{
  "num_hidden_layers": 13,
  "hidden_size": 128,
  "n_experts": 80,
  "experts_per_token": 4,
  "d_expert": 32,
  "d_shared_expert": 0,
  "hidden_act": "drelu",
  "moe_layers": [0, 1, 2, 3, 4, 5, 6, 7, 8, 9, 10, 11, 12],
  "router_score": "softmax",
  "normalize_top_k": true,
  "routed_scale": 2.5,
  "balance_loss": 0.00296,
  "balance_bias": false,
  "router_z_loss": 0.0001,
  "init_std_router": 0.0178,
  "lr_router": 0.000815,
  "num_attention_heads": 4,
  "num_key_value_heads": 4,
  "head_dim": 32,
  "vocab_size": 8192,
  "norm": "rmsnorm",
  "norm_place": "pre",
  "norm_eps": 1e-06,
  "positions": "rope",
  "rope_theta": 100000.0,
  "rope_fraction": 1.0,
  "qk_norm": false,
  "attn_scale": 0.177,
  "tie_word_embeddings": false,
  "parallel_block": false,
  "extras": ["capped logits"],
  "init": "normal",
  "init_std_qkv": 0.116,
  "init_std_o": 0.0,
  "init_std_up": 0.116,
  "init_std_down": 0.0,
  "optimizer": "adamw",
  "learning_rate": 0.00234,
  "beta1": 0.95,
  "beta2": 0.95,
  "weight_decay": 0.05,
  "lr_head": 0.0122,
  "max_grad_norm": 1.0,
  "warmup_steps": 275,
  "schedule": "wsd",
  "decay_fraction": 0.922,
  "decay_shape": "linear",
  "final_lr_fraction": 0.0,
  "batch_tokens": [65536, 131072, 196608],
  "max_seq_len": 256,
  "doc_mask": false,
  "train_tokens": 758100000,
  "max_steps": 6400,
  "dataset": "wikipedia_en"
}
Below are experts of layer 5 (counted from 0) of a mixture-of-experts language model. Rows are named gate (a neuron's input weights, with its number), up (a neuron's input weights, with its number) and show model dimensions 0-127. Each number is 200 + 20 x the weight over its row's rms, rounded and kept within 0 to 999.
Before each expert's rows: "comes after" lists some tokens at least twice as common just before its tokens as in all text. This comes from a sample of Wikipedia text that the model never trained on. Tokens count by the router's weight.

# expert 62
comes after: " |\n", ".\n\n", ")", "1", "0", "2"
gate0,203,182,230,191,175,183,161,212,224,235,179,197,195,221,213,166,210,207,207,172,208,217,225,188,200,155,198,188,184,199,199,144,191,188,209,194,190,209,219,196,222,204,182,216,216,218,170,170,209,210,217,181,200,193,204,231,192,190,177,192,236,159,232,202,206,203,190,195,228,233,201,214,203,206,178,200,186,201,155,206,208,209,201,175,163,196,226,194,219,202,235,222,196,203,194,218,224,209,202,194,213,189,206,156,178,203,178,236,186,203,199,224,226,193,217,146,200,205,194,207,156,200,191,214,228,210,205,233
up0,205,189,193,186,172,190,166,184,213,204,199,214,227,232,219,173,225,228,207,215,205,210,228,176,183,165,201,207,190,194,201,175,197,185,210,188,212,193,181,203,185,193,216,196,203,219,183,147,217,175,189,175,190,189,198,198,184,194,170,217,215,176,189,203,206,215,171,190,238,235,213,219,215,217,204,202,183,194,226,197,210,181,256,201,152,199,204,204,208,214,227,242,207,202,187,217,223,207,185,211,233,186,225,183,188,194,221,214,178,227,205,214,232,201,204,153,248,202,198,209,171,190,238,199,227,200,224,178
gate1,204,183,208,222,198,207,208,226,205,232,196,193,231,218,241,199,158,186,199,213,135,227,194,155,209,199,181,182,208,155,193,174,196,188,213,189,192,205,224,228,202,186,191,180,180,217,182,217,195,207,209,214,186,197,181,173,169,215,218,185,166,212,214,216,188,210,209,189,201,209,201,174,184,222,221,216,166,198,224,185,182,183,241,220,219,184,198,209,191,230,185,216,207,179,213,173,202,201,229,184,266,213,170,180,209,224,198,206,178,170,210,188,194,230,210,207,191,180,184,182,182,206,186,195,219,212,178,197
up1,218,224,208,206,202,198,166,221,201,221,204,229,192,216,222,219,174,231,232,199,189,233,230,174,188,183,143,182,200,170,221,145,213,195,201,200,195,200,193,217,205,227,188,196,197,228,204,216,214,215,207,184,181,218,197,165,198,217,202,189,209,209,177,171,230,225,194,183,208,211,221,188,201,212,201,241,174,223,195,197,198,186,199,211,213,225,224,227,212,233,209,213,186,199,191,196,197,206,197,175,246,192,188,215,156,211,192,200,218,149,169,216,180,179,220,200,213,237,196,179,223,225,212,202,196,194,185,172
gate2,181,212,196,208,237,233,187,192,183,222,210,189,133,196,182,223,184,201,206,171,240,203,182,208,205,182,205,214,181,184,232,166,232,199,195,187,190,209,165,186,195,210,175,187,219,207,234,223,177,244,200,215,221,220,199,189,199,238,202,213,208,212,193,204,207,195,195,170,209,195,229,174,226,198,211,184,192,192,169,220,214,200,172,202,223,248,240,234,201,179,227,199,192,204,154,206,196,208,192,199,207,202,220,196,208,207,207,185,197,198,196,209,191,158,198,235,188,207,155,194,182,200,194,183,234,198,205,217
up2,202,169,185,214,207,195,184,205,201,215,202,199,207,166,186,206,199,194,199,169,249,184,151,181,216,191,213,158,190,190,207,166,210,182,194,174,206,232,190,200,211,193,179,158,234,232,198,249,195,229,197,173,188,193,193,181,193,199,219,188,191,175,229,182,200,185,195,213,215,184,231,183,204,197,212,187,204,206,179,224,249,229,196,223,216,205,230,219,184,159,226,212,190,197,203,226,196,212,181,216,216,188,216,169,195,226,203,209,188,261,202,217,211,182,192,203,170,194,197,179,178,167,209,183,211,194,185,202

# expert 41
comes after: " (", " \"", " |", "-", ":", ".\n\n"
gate0,225,217,207,199,219,190,186,183,249,210,198,194,198,200,168,163,192,187,187,215,168,177,196,172,229,199,209,186,177,157,219,191,216,202,216,209,188,173,204,201,190,189,199,178,189,210,204,243,201,226,199,192,187,202,171,176,205,175,196,170,212,213,158,205,187,184,173,229,214,184,194,194,210,203,192,207,179,214,205,200,198,215,204,189,198,186,202,196,183,176,199,241,185,182,205,237,154,231,208,191,189,144,188,170,217,200,219,224,228,191,236,204,175,196,169,170,163,205,213,183,197,207,201,172,222,188,165,224
up0,222,209,177,202,209,186,194,192,282,210,215,179,219,220,196,210,168,194,204,198,186,169,227,177,182,176,192,172,213,132,227,212,210,199,206,227,206,204,201,160,186,224,193,163,175,219,200,239,182,197,210,200,194,217,171,188,214,210,216,184,225,180,168,185,183,188,199,180,181,190,175,182,223,201,193,194,218,190,188,177,197,202,185,189,214,176,206,208,198,176,206,250,165,182,212,226,162,209,206,181,203,179,189,192,222,192,202,200,208,202,188,176,186,191,195,186,197,210,185,189,185,200,205,189,193,195,157,224
gate1,165,221,213,212,226,188,191,199,166,212,206,184,191,161,197,183,218,187,215,205,198,194,202,193,190,197,153,212,185,208,181,206,191,158,182,197,201,230,183,168,208,204,208,232,228,210,172,218,165,224,169,202,189,208,210,211,219,189,197,202,193,216,188,221,228,185,205,235,243,204,193,207,171,215,233,197,206,167,207,218,200,200,233,176,205,234,224,229,192,187,207,192,230,209,210,189,169,192,226,199,202,161,176,181,241,198,187,236,165,206,221,220,208,197,201,232,190,187,214,218,218,151,209,185,176,203,192,189
up1,195,204,218,187,198,196,217,206,198,195,195,219,204,169,177,188,188,235,205,193,205,212,171,190,166,205,199,228,209,188,218,210,195,170,215,201,212,223,207,159,223,193,220,171,212,210,237,226,179,236,184,201,189,206,187,191,206,210,190,212,198,206,212,218,216,187,167,233,201,206,183,192,170,202,227,180,222,189,251,226,209,139,204,188,245,218,219,198,182,183,195,173,167,169,165,200,191,201,196,213,189,212,169,185,236,208,197,203,208,223,211,209,188,190,248,168,184,173,199,232,200,179,193,228,189,168,203,195
gate2,187,229,196,156,233,199,193,200,236,217,209,224,198,208,199,189,184,224,178,187,201,223,222,157,203,212,191,223,210,230,219,198,187,214,212,199,182,216,201,185,221,193,212,215,201,182,185,193,169,184,185,167,177,178,195,231,154,173,158,202,220,193,199,204,197,193,206,231,215,221,192,202,174,179,234,168,161,179,218,199,181,184,202,175,198,216,214,207,210,221,177,192,161,213,178,213,206,199,226,215,207,218,196,183,181,192,218,184,206,165,223,193,208,205,225,165,215,171,241,219,189,212,179,175,158,210,209,223
up2,187,209,203,166,198,205,198,199,208,193,195,206,188,214,211,175,202,221,183,206,208,222,244,160,185,236,200,185,203,203,181,173,175,226,192,216,184,215,221,204,198,195,212,211,175,183,181,200,199,191,191,192,152,154,221,229,158,169,160,175,235,189,212,202,183,200,195,235,206,195,221,182,203,179,191,199,181,204,206,211,221,166,230,220,193,230,210,210,191,222,198,209,174,226,223,242,217,211,194,220,222,181,213,195,204,188,174,181,203,181,189,222,214,236,216,155,198,194,230,217,219,200,180,194,149,206,197,205

# expert 35
comes after: " P", " N", " Ch", " (", " L", " Z"
gate0,176,212,214,192,178,164,202,183,210,173,185,218,198,156,202,194,178,194,209,178,236,216,168,222,157,195,211,204,236,181,216,196,225,210,184,206,189,172,213,189,210,215,214,222,175,195,200,186,210,219,226,240,210,213,178,227,212,247,207,186,197,216,184,193,214,172,196,222,214,179,192,208,219,192,186,225,205,202,194,220,179,246,181,179,222,242,210,226,215,192,211,183,201,220,218,183,196,212,201,162,201,218,197,207,223,195,210,202,244,222,221,184,207,204,183,173,185,234,158,202,194,204,216,175,206,243,186,189
up0,190,223,224,186,222,161,219,191,237,153,208,187,199,179,189,187,172,196,179,175,219,217,180,220,193,203,236,216,219,221,217,195,197,193,149,202,178,196,225,177,199,218,194,221,173,188,210,183,227,218,240,205,231,220,168,204,216,217,188,196,188,202,200,172,190,218,222,210,200,175,153,213,209,169,202,226,208,209,194,200,208,226,213,184,213,223,225,224,208,184,242,168,199,194,206,176,210,195,197,179,171,213,231,181,193,165,209,223,233,221,200,174,174,211,183,220,190,202,178,200,214,224,209,186,193,219,192,181
gate1,199,235,191,208,165,178,221,205,188,212,202,209,216,200,202,167,213,194,185,180,185,198,188,205,228,203,220,225,200,216,211,188,228,216,209,185,206,195,182,172,242,230,214,202,212,209,179,226,205,211,202,177,201,235,208,183,196,167,183,179,227,218,210,195,191,201,159,241,254,223,165,191,199,207,203,167,267,213,183,154,242,196,219,211,217,181,159,198,194,209,204,208,211,219,193,191,178,209,188,236,183,202,202,207,217,229,216,215,192,198,199,198,182,228,207,221,208,199,222,202,221,221,208,208,174,175,191,196
up1,209,215,195,220,230,202,210,195,189,220,218,207,197,206,217,195,222,162,216,182,209,190,156,195,189,200,198,192,196,220,197,195,224,234,226,188,201,167,180,195,199,214,230,206,211,223,217,217,187,224,184,176,224,249,175,205,170,150,191,200,220,206,193,188,165,210,206,227,237,178,152,165,203,235,211,193,203,188,198,184,227,196,211,218,212,212,167,203,177,194,189,190,177,211,192,193,178,237,204,201,204,187,197,201,162,204,224,170,207,175,206,179,201,248,178,220,226,207,226,229,201,214,212,201,165,197,186,212
gate2,219,179,210,197,205,210,206,225,201,182,200,201,180,202,187,198,177,205,183,209,217,237,181,187,197,173,226,189,188,215,243,215,241,233,231,186,199,209,188,203,177,197,166,201,229,178,196,188,213,182,193,219,215,242,207,201,155,188,187,201,207,216,173,206,188,212,198,197,193,148,176,205,178,229,170,188,214,170,208,181,218,215,232,181,203,184,191,193,215,200,184,214,186,187,209,202,212,212,171,236,193,204,205,218,195,220,206,244,147,206,206,231,203,197,230,166,226,203,182,217,231,184,220,235,172,228,198,199
up2,171,202,175,173,189,193,198,211,205,180,221,228,212,176,174,212,192,205,167,200,235,231,187,205,188,158,198,211,185,218,214,182,255,194,209,167,211,191,195,183,186,203,166,230,211,210,202,186,200,171,158,219,221,226,182,198,193,202,198,234,225,192,193,186,174,215,205,209,190,165,217,194,177,254,220,225,208,181,203,191,235,189,197,210,205,188,169,190,189,210,197,203,217,217,223,207,201,190,211,203,178,208,228,222,190,177,170,223,210,258,196,239,193,221,211,198,209,198,196,204,196,151,216,202,197,216,217,194

# expert 8
comes after: " |", ",", ":", " of", "|", "-"
gate0,177,202,222,211,191,225,191,201,202,187,206,178,207,186,194,203,150,210,173,188,192,207,211,181,219,207,209,195,212,174,229,197,162,204,174,194,178,188,211,204,196,185,212,203,187,198,204,148,220,251,196,192,221,196,183,170,219,164,182,183,151,169,190,200,188,200,154,217,189,200,220,216,209,182,192,213,200,186,206,215,182,201,220,215,187,226,248,222,238,158,224,217,199,213,188,206,208,197,177,197,202,190,172,151,168,208,207,180,226,188,208,215,204,222,208,226,183,238,225,200,224,199,222,211,193,221,192,187
up0,192,194,197,199,177,245,210,211,188,221,199,164,223,197,182,209,206,231,185,200,189,202,213,114,212,175,203,184,207,186,192,220,161,195,204,192,182,203,241,209,179,178,194,207,194,200,211,188,215,217,195,209,239,172,203,199,193,180,193,223,154,164,196,196,193,175,163,223,182,217,230,231,229,202,173,177,197,168,219,204,194,199,239,224,192,215,215,235,212,162,218,218,202,210,181,218,215,221,205,176,201,199,178,179,185,217,204,166,204,186,171,207,195,216,203,198,191,209,206,173,208,200,213,210,183,200,192,191
gate1,210,147,229,145,184,203,207,210,226,186,212,171,223,206,206,239,206,169,209,173,233,171,167,192,185,234,215,175,195,171,222,202,229,188,196,201,187,185,180,174,196,223,200,199,204,206,206,211,195,187,200,198,230,220,197,182,205,190,217,214,172,178,186,205,219,208,189,171,192,194,224,217,200,219,197,195,231,197,205,176,180,164,196,208,156,203,205,193,213,185,134,232,212,200,239,198,216,193,172,174,184,221,212,211,185,207,201,218,198,184,175,194,210,177,192,225,191,228,195,210,181,216,196,236,186,203,203,212
up1,212,156,229,170,182,201,227,204,231,176,199,242,193,189,204,218,186,153,207,191,238,163,214,203,214,225,216,202,177,180,230,191,224,224,252,198,176,176,132,172,200,189,195,201,223,203,193,229,181,194,218,213,193,208,186,196,185,203,195,208,195,228,239,211,250,238,189,199,215,192,187,189,212,215,197,222,192,212,195,206,193,173,203,185,198,214,207,179,210,200,200,223,190,212,212,188,189,205,181,184,184,210,204,218,171,222,195,238,213,209,180,188,209,201,216,206,200,210,219,219,199,224,191,186,181,194,237,181
gate2,234,216,194,196,189,238,194,214,186,213,205,228,220,208,205,233,219,182,191,176,208,184,209,201,204,209,204,249,195,194,226,178,194,258,235,215,173,181,183,205,250,186,181,219,197,208,185,180,193,203,264,178,210,231,212,210,222,201,208,166,175,202,186,181,205,166,198,251,217,219,204,197,194,212,178,191,176,188,201,197,201,228,191,229,183,197,211,195,208,191,188,209,195,224,226,231,195,195,199,206,206,205,211,233,188,204,224,185,202,178,195,210,218,233,210,179,202,244,206,210,229,212,214,175,215,225,206,208
up2,216,200,235,177,223,250,214,225,177,225,225,183,226,204,178,220,197,187,214,188,202,192,223,202,167,201,223,234,229,201,224,187,202,223,216,197,192,178,188,185,184,183,185,194,224,212,212,229,203,202,250,196,240,233,208,182,215,183,216,172,220,216,230,198,219,171,210,212,230,223,167,180,231,204,212,180,159,185,187,186,235,214,184,195,189,195,208,193,186,210,187,218,227,199,206,193,195,181,189,214,204,197,234,217,182,207,219,226,179,180,183,210,190,211,226,175,189,186,221,229,218,229,235,179,201,209,194,225

# expert 64
comes after: " ", ".", "–", " (", "°", "′"
gate0,204,189,188,185,183,239,212,188,200,214,203,213,180,222,190,202,190,189,223,203,225,219,205,195,184,220,195,202,182,222,214,202,226,174,194,205,166,196,212,180,218,185,184,230,217,204,179,185,184,214,185,223,181,239,168,157,213,221,170,207,211,234,192,205,236,156,179,221,208,227,213,211,200,199,198,211,180,158,213,223,200,183,204,225,192,210,207,210,203,197,192,198,176,205,166,189,207,169,172,190,144,207,176,202,232,193,193,225,182,184,197,238,237,206,150,186,198,164,204,212,164,192,204,203,198,214,174,217
up0,195,189,185,202,192,238,167,215,180,204,166,169,185,200,221,193,182,189,206,195,201,197,177,201,156,220,189,208,157,157,183,184,213,170,206,225,200,212,236,197,207,202,207,208,190,177,165,175,188,211,217,182,239,195,182,198,187,209,208,202,180,190,219,195,198,174,185,224,223,194,208,237,177,223,212,171,206,179,164,233,195,192,212,189,189,186,187,207,189,194,190,189,180,198,229,204,188,231,194,192,159,171,220,202,233,224,173,218,227,217,177,235,178,226,243,199,182,191,247,185,196,202,186,218,199,207,209,206
gate1,226,168,186,179,167,194,180,175,241,218,214,198,177,194,198,195,193,187,176,187,194,186,219,183,234,200,212,162,203,231,205,191,243,204,211,189,193,165,225,206,194,206,197,203,211,183,209,183,212,247,176,225,197,204,204,173,213,161,212,218,243,194,211,186,203,166,170,212,186,208,232,216,224,200,165,217,209,171,191,231,195,206,190,187,222,181,170,194,217,201,222,222,156,209,232,173,184,210,215,178,185,198,194,237,196,218,203,189,234,157,176,194,199,199,190,181,178,207,196,217,205,187,194,180,189,230,207,193
up1,224,162,183,219,193,196,190,190,253,213,216,196,176,176,203,222,192,195,193,183,189,189,209,203,241,214,201,168,201,211,217,170,222,218,234,219,217,170,201,199,201,172,202,198,214,187,228,204,200,247,201,209,231,207,211,207,207,162,215,222,233,217,210,190,158,177,179,199,190,181,230,179,230,195,176,199,208,200,213,205,195,207,175,200,210,179,198,192,228,213,225,184,178,210,233,184,186,198,227,176,179,210,205,215,179,221,214,186,215,159,143,186,179,187,180,202,222,213,202,208,232,201,201,196,228,235,213,216
gate2,193,193,204,219,185,197,197,238,171,216,205,187,203,228,199,178,155,185,190,192,207,195,208,227,220,202,205,204,194,225,182,203,226,195,196,206,186,236,230,172,172,198,177,218,224,229,184,175,210,229,189,215,229,196,185,202,231,193,227,190,194,197,193,253,222,187,175,189,205,185,204,217,239,170,236,198,227,178,177,208,172,209,185,203,192,217,191,233,188,188,166,207,204,234,198,173,205,184,158,211,218,185,183,172,200,208,209,236,187,189,231,208,195,216,210,174,211,229,208,221,207,177,188,226,209,215,164,165
up2,197,205,227,218,190,211,192,242,200,208,181,198,203,220,191,145,179,165,191,188,211,217,198,205,205,204,165,191,191,196,213,204,192,198,187,200,195,220,226,204,179,190,223,214,232,197,159,172,170,238,163,224,243,198,207,220,212,218,196,196,189,186,193,209,198,172,172,206,203,190,202,173,202,179,206,187,231,152,195,211,207,225,207,188,188,199,171,188,176,187,169,235,198,215,185,199,197,177,157,212,181,183,190,188,228,219,174,211,190,213,200,194,181,219,184,189,204,176,221,207,238,186,217,177,219,238,151,208

# expert 10
comes after: "0", ")", "1", "2", "3", "4"
gate0,173,211,194,157,184,200,173,190,173,199,192,221,241,215,204,200,183,214,247,225,254,200,206,221,206,186,221,209,218,245,197,198,236,178,199,212,211,216,233,191,197,221,197,151,203,189,203,182,239,179,177,220,200,206,209,203,194,184,226,185,154,202,194,184,215,178,194,200,208,198,208,204,207,161,237,194,198,199,223,199,212,212,192,201,197,236,170,213,229,182,206,202,213,215,177,174,173,203,192,207,239,214,224,203,201,183,193,174,191,193,192,166,213,214,174,231,200,231,185,197,207,187,184,205,191,216,173,172
up0,166,191,214,179,212,192,183,191,168,210,188,209,210,208,194,215,176,214,229,192,270,216,196,189,208,180,210,229,209,219,185,194,216,207,219,216,211,218,257,187,184,191,208,170,173,191,187,180,242,217,180,170,219,199,203,174,173,209,216,209,168,195,190,185,213,203,214,218,205,218,194,193,213,193,247,193,208,213,205,210,212,203,196,201,178,243,153,219,210,190,186,179,193,215,178,212,173,223,184,190,199,214,239,177,212,180,210,197,193,229,200,209,192,203,195,246,174,196,194,167,194,204,194,214,183,185,175,158
gate1,203,174,224,203,223,219,220,230,201,233,196,169,212,199,195,180,211,192,208,226,179,210,215,189,166,191,179,228,176,223,194,227,186,186,197,214,202,200,208,188,174,193,198,212,229,223,224,237,190,200,240,172,234,214,184,193,212,211,190,181,203,171,231,192,221,186,173,158,243,221,215,210,224,206,169,186,187,230,194,201,226,214,182,174,178,169,209,231,201,214,197,176,175,213,235,188,180,198,197,236,205,226,182,212,233,221,197,209,167,217,206,220,219,192,202,189,224,198,182,213,188,210,165,238,185,201,208,191
up1,188,190,203,185,223,210,212,217,203,200,186,159,197,218,212,179,224,198,223,219,178,208,219,196,188,195,188,233,190,206,194,233,229,211,205,204,190,209,225,195,201,186,187,207,237,220,198,206,189,212,208,181,221,209,176,192,213,167,192,170,204,152,219,195,209,195,185,167,229,226,232,185,212,227,198,225,214,181,182,228,205,197,185,220,187,179,219,190,199,206,218,177,168,173,198,188,173,193,201,214,159,219,166,216,269,230,200,213,168,214,200,247,211,175,208,178,216,183,172,192,203,194,184,217,197,231,171,186
gate2,184,169,195,185,193,220,166,200,207,239,163,195,193,218,191,204,213,196,223,182,178,221,223,211,192,217,249,207,184,215,186,223,193,212,216,209,194,211,209,182,218,214,196,174,219,178,188,194,200,224,180,229,203,227,201,210,208,184,182,184,217,204,232,218,252,183,199,212,203,135,194,230,210,196,193,174,221,169,191,218,188,227,212,222,167,208,189,157,180,204,181,184,164,230,201,208,189,209,180,200,206,191,186,241,214,200,175,199,216,214,202,218,214,230,217,219,185,208,243,223,208,167,203,226,193,198,203,191
up2,195,206,204,193,204,180,177,231,196,234,180,205,175,189,170,173,200,208,195,187,178,232,202,221,224,195,214,228,202,193,176,180,197,182,220,196,198,189,189,201,212,200,201,167,234,196,188,199,211,234,213,211,180,227,203,197,170,227,149,168,246,223,192,202,232,208,157,215,207,215,176,228,216,204,203,175,215,173,213,226,224,231,209,180,171,192,185,199,217,197,178,182,185,217,206,199,200,193,211,204,185,178,214,205,168,211,181,230,220,142,163,193,198,229,192,181,172,204,218,211,199,209,177,194,177,219,182,226

# expert 27
comes after: " ", ".", ".S", "1", "0", "2"
gate0,205,194,210,160,204,214,180,187,203,214,203,224,195,223,216,216,236,201,208,181,179,224,216,218,218,199,180,209,229,211,199,244,188,179,205,233,204,246,202,198,227,242,201,231,202,221,177,196,187,184,180,207,196,219,196,206,243,200,218,148,201,200,186,206,201,226,226,191,216,203,189,226,229,211,233,184,194,201,230,205,176,204,189,196,233,198,190,165,174,221,213,194,198,172,183,193,196,240,222,178,186,196,173,195,172,204,217,197,210,226,194,181,206,206,210,179,254,221,185,208,209,189,188,204,157,201,168,180
up0,163,203,178,176,205,198,191,200,239,187,195,183,177,206,194,200,207,209,229,181,188,185,228,227,215,184,183,223,215,243,195,200,247,161,203,212,208,219,202,196,190,241,187,231,230,177,182,204,162,188,173,215,205,200,187,193,235,196,173,198,224,200,195,189,233,223,201,195,213,204,199,217,209,215,204,192,174,192,213,192,202,236,238,152,200,176,210,152,168,233,185,202,213,196,197,178,208,228,199,180,196,185,186,188,158,208,193,176,213,203,184,197,173,201,192,189,253,177,205,196,193,192,217,188,198,177,197,184
gate1,202,200,201,165,224,203,211,200,196,191,206,206,206,207,219,221,205,213,184,198,167,230,231,228,176,179,230,219,210,178,184,207,230,176,201,164,219,188,216,217,173,236,169,250,216,178,180,172,156,185,185,211,222,189,208,200,186,193,208,233,234,204,194,203,203,160,224,204,195,225,188,151,199,209,196,154,195,212,200,195,181,231,209,198,195,180,167,194,199,200,199,202,187,199,203,202,179,209,182,215,191,225,146,189,223,209,180,226,184,210,208,228,203,204,189,195,169,172,170,198,179,191,206,194,182,182,233,207
up1,210,215,220,206,253,187,188,207,184,201,172,182,200,212,219,165,222,196,216,195,152,219,225,228,175,198,229,205,204,206,207,189,216,200,214,175,198,207,222,204,183,220,205,229,188,166,168,139,201,219,197,197,199,212,232,195,193,208,186,216,238,206,220,197,193,180,195,210,210,219,187,197,198,165,173,156,194,210,214,201,202,237,183,175,204,197,158,193,159,198,206,234,163,191,204,175,170,229,188,188,204,188,191,219,216,218,198,220,167,160,193,206,184,201,187,226,219,175,205,221,187,213,186,215,212,216,200,202
gate2,193,217,178,189,202,207,200,197,188,221,163,194,207,204,227,201,224,203,233,156,229,194,183,169,169,194,168,194,209,188,222,218,224,160,216,201,210,191,203,260,230,203,193,202,187,180,201,216,213,206,170,177,204,208,200,203,185,213,218,191,209,156,183,192,228,186,202,208,225,214,199,194,200,169,216,151,198,208,185,191,216,228,188,210,200,226,229,214,181,226,206,200,192,199,209,158,214,231,196,224,240,209,206,187,210,220,194,220,198,200,215,159,186,233,217,228,213,200,210,211,190,201,166,170,234,190,214,170
up2,219,223,168,179,197,201,189,222,168,200,194,205,184,226,251,216,202,189,184,191,199,215,188,216,185,213,182,203,191,171,190,230,238,158,251,172,220,196,202,222,217,218,222,197,220,172,202,213,201,225,208,212,227,181,190,160,190,199,181,197,201,162,215,185,248,182,207,188,212,222,184,189,198,186,191,157,179,221,171,184,193,213,226,179,199,204,212,223,193,239,184,202,167,192,192,156,212,235,174,211,188,188,184,202,216,198,215,233,194,183,203,180,193,202,217,208,207,210,194,205,192,178,162,181,201,197,215,177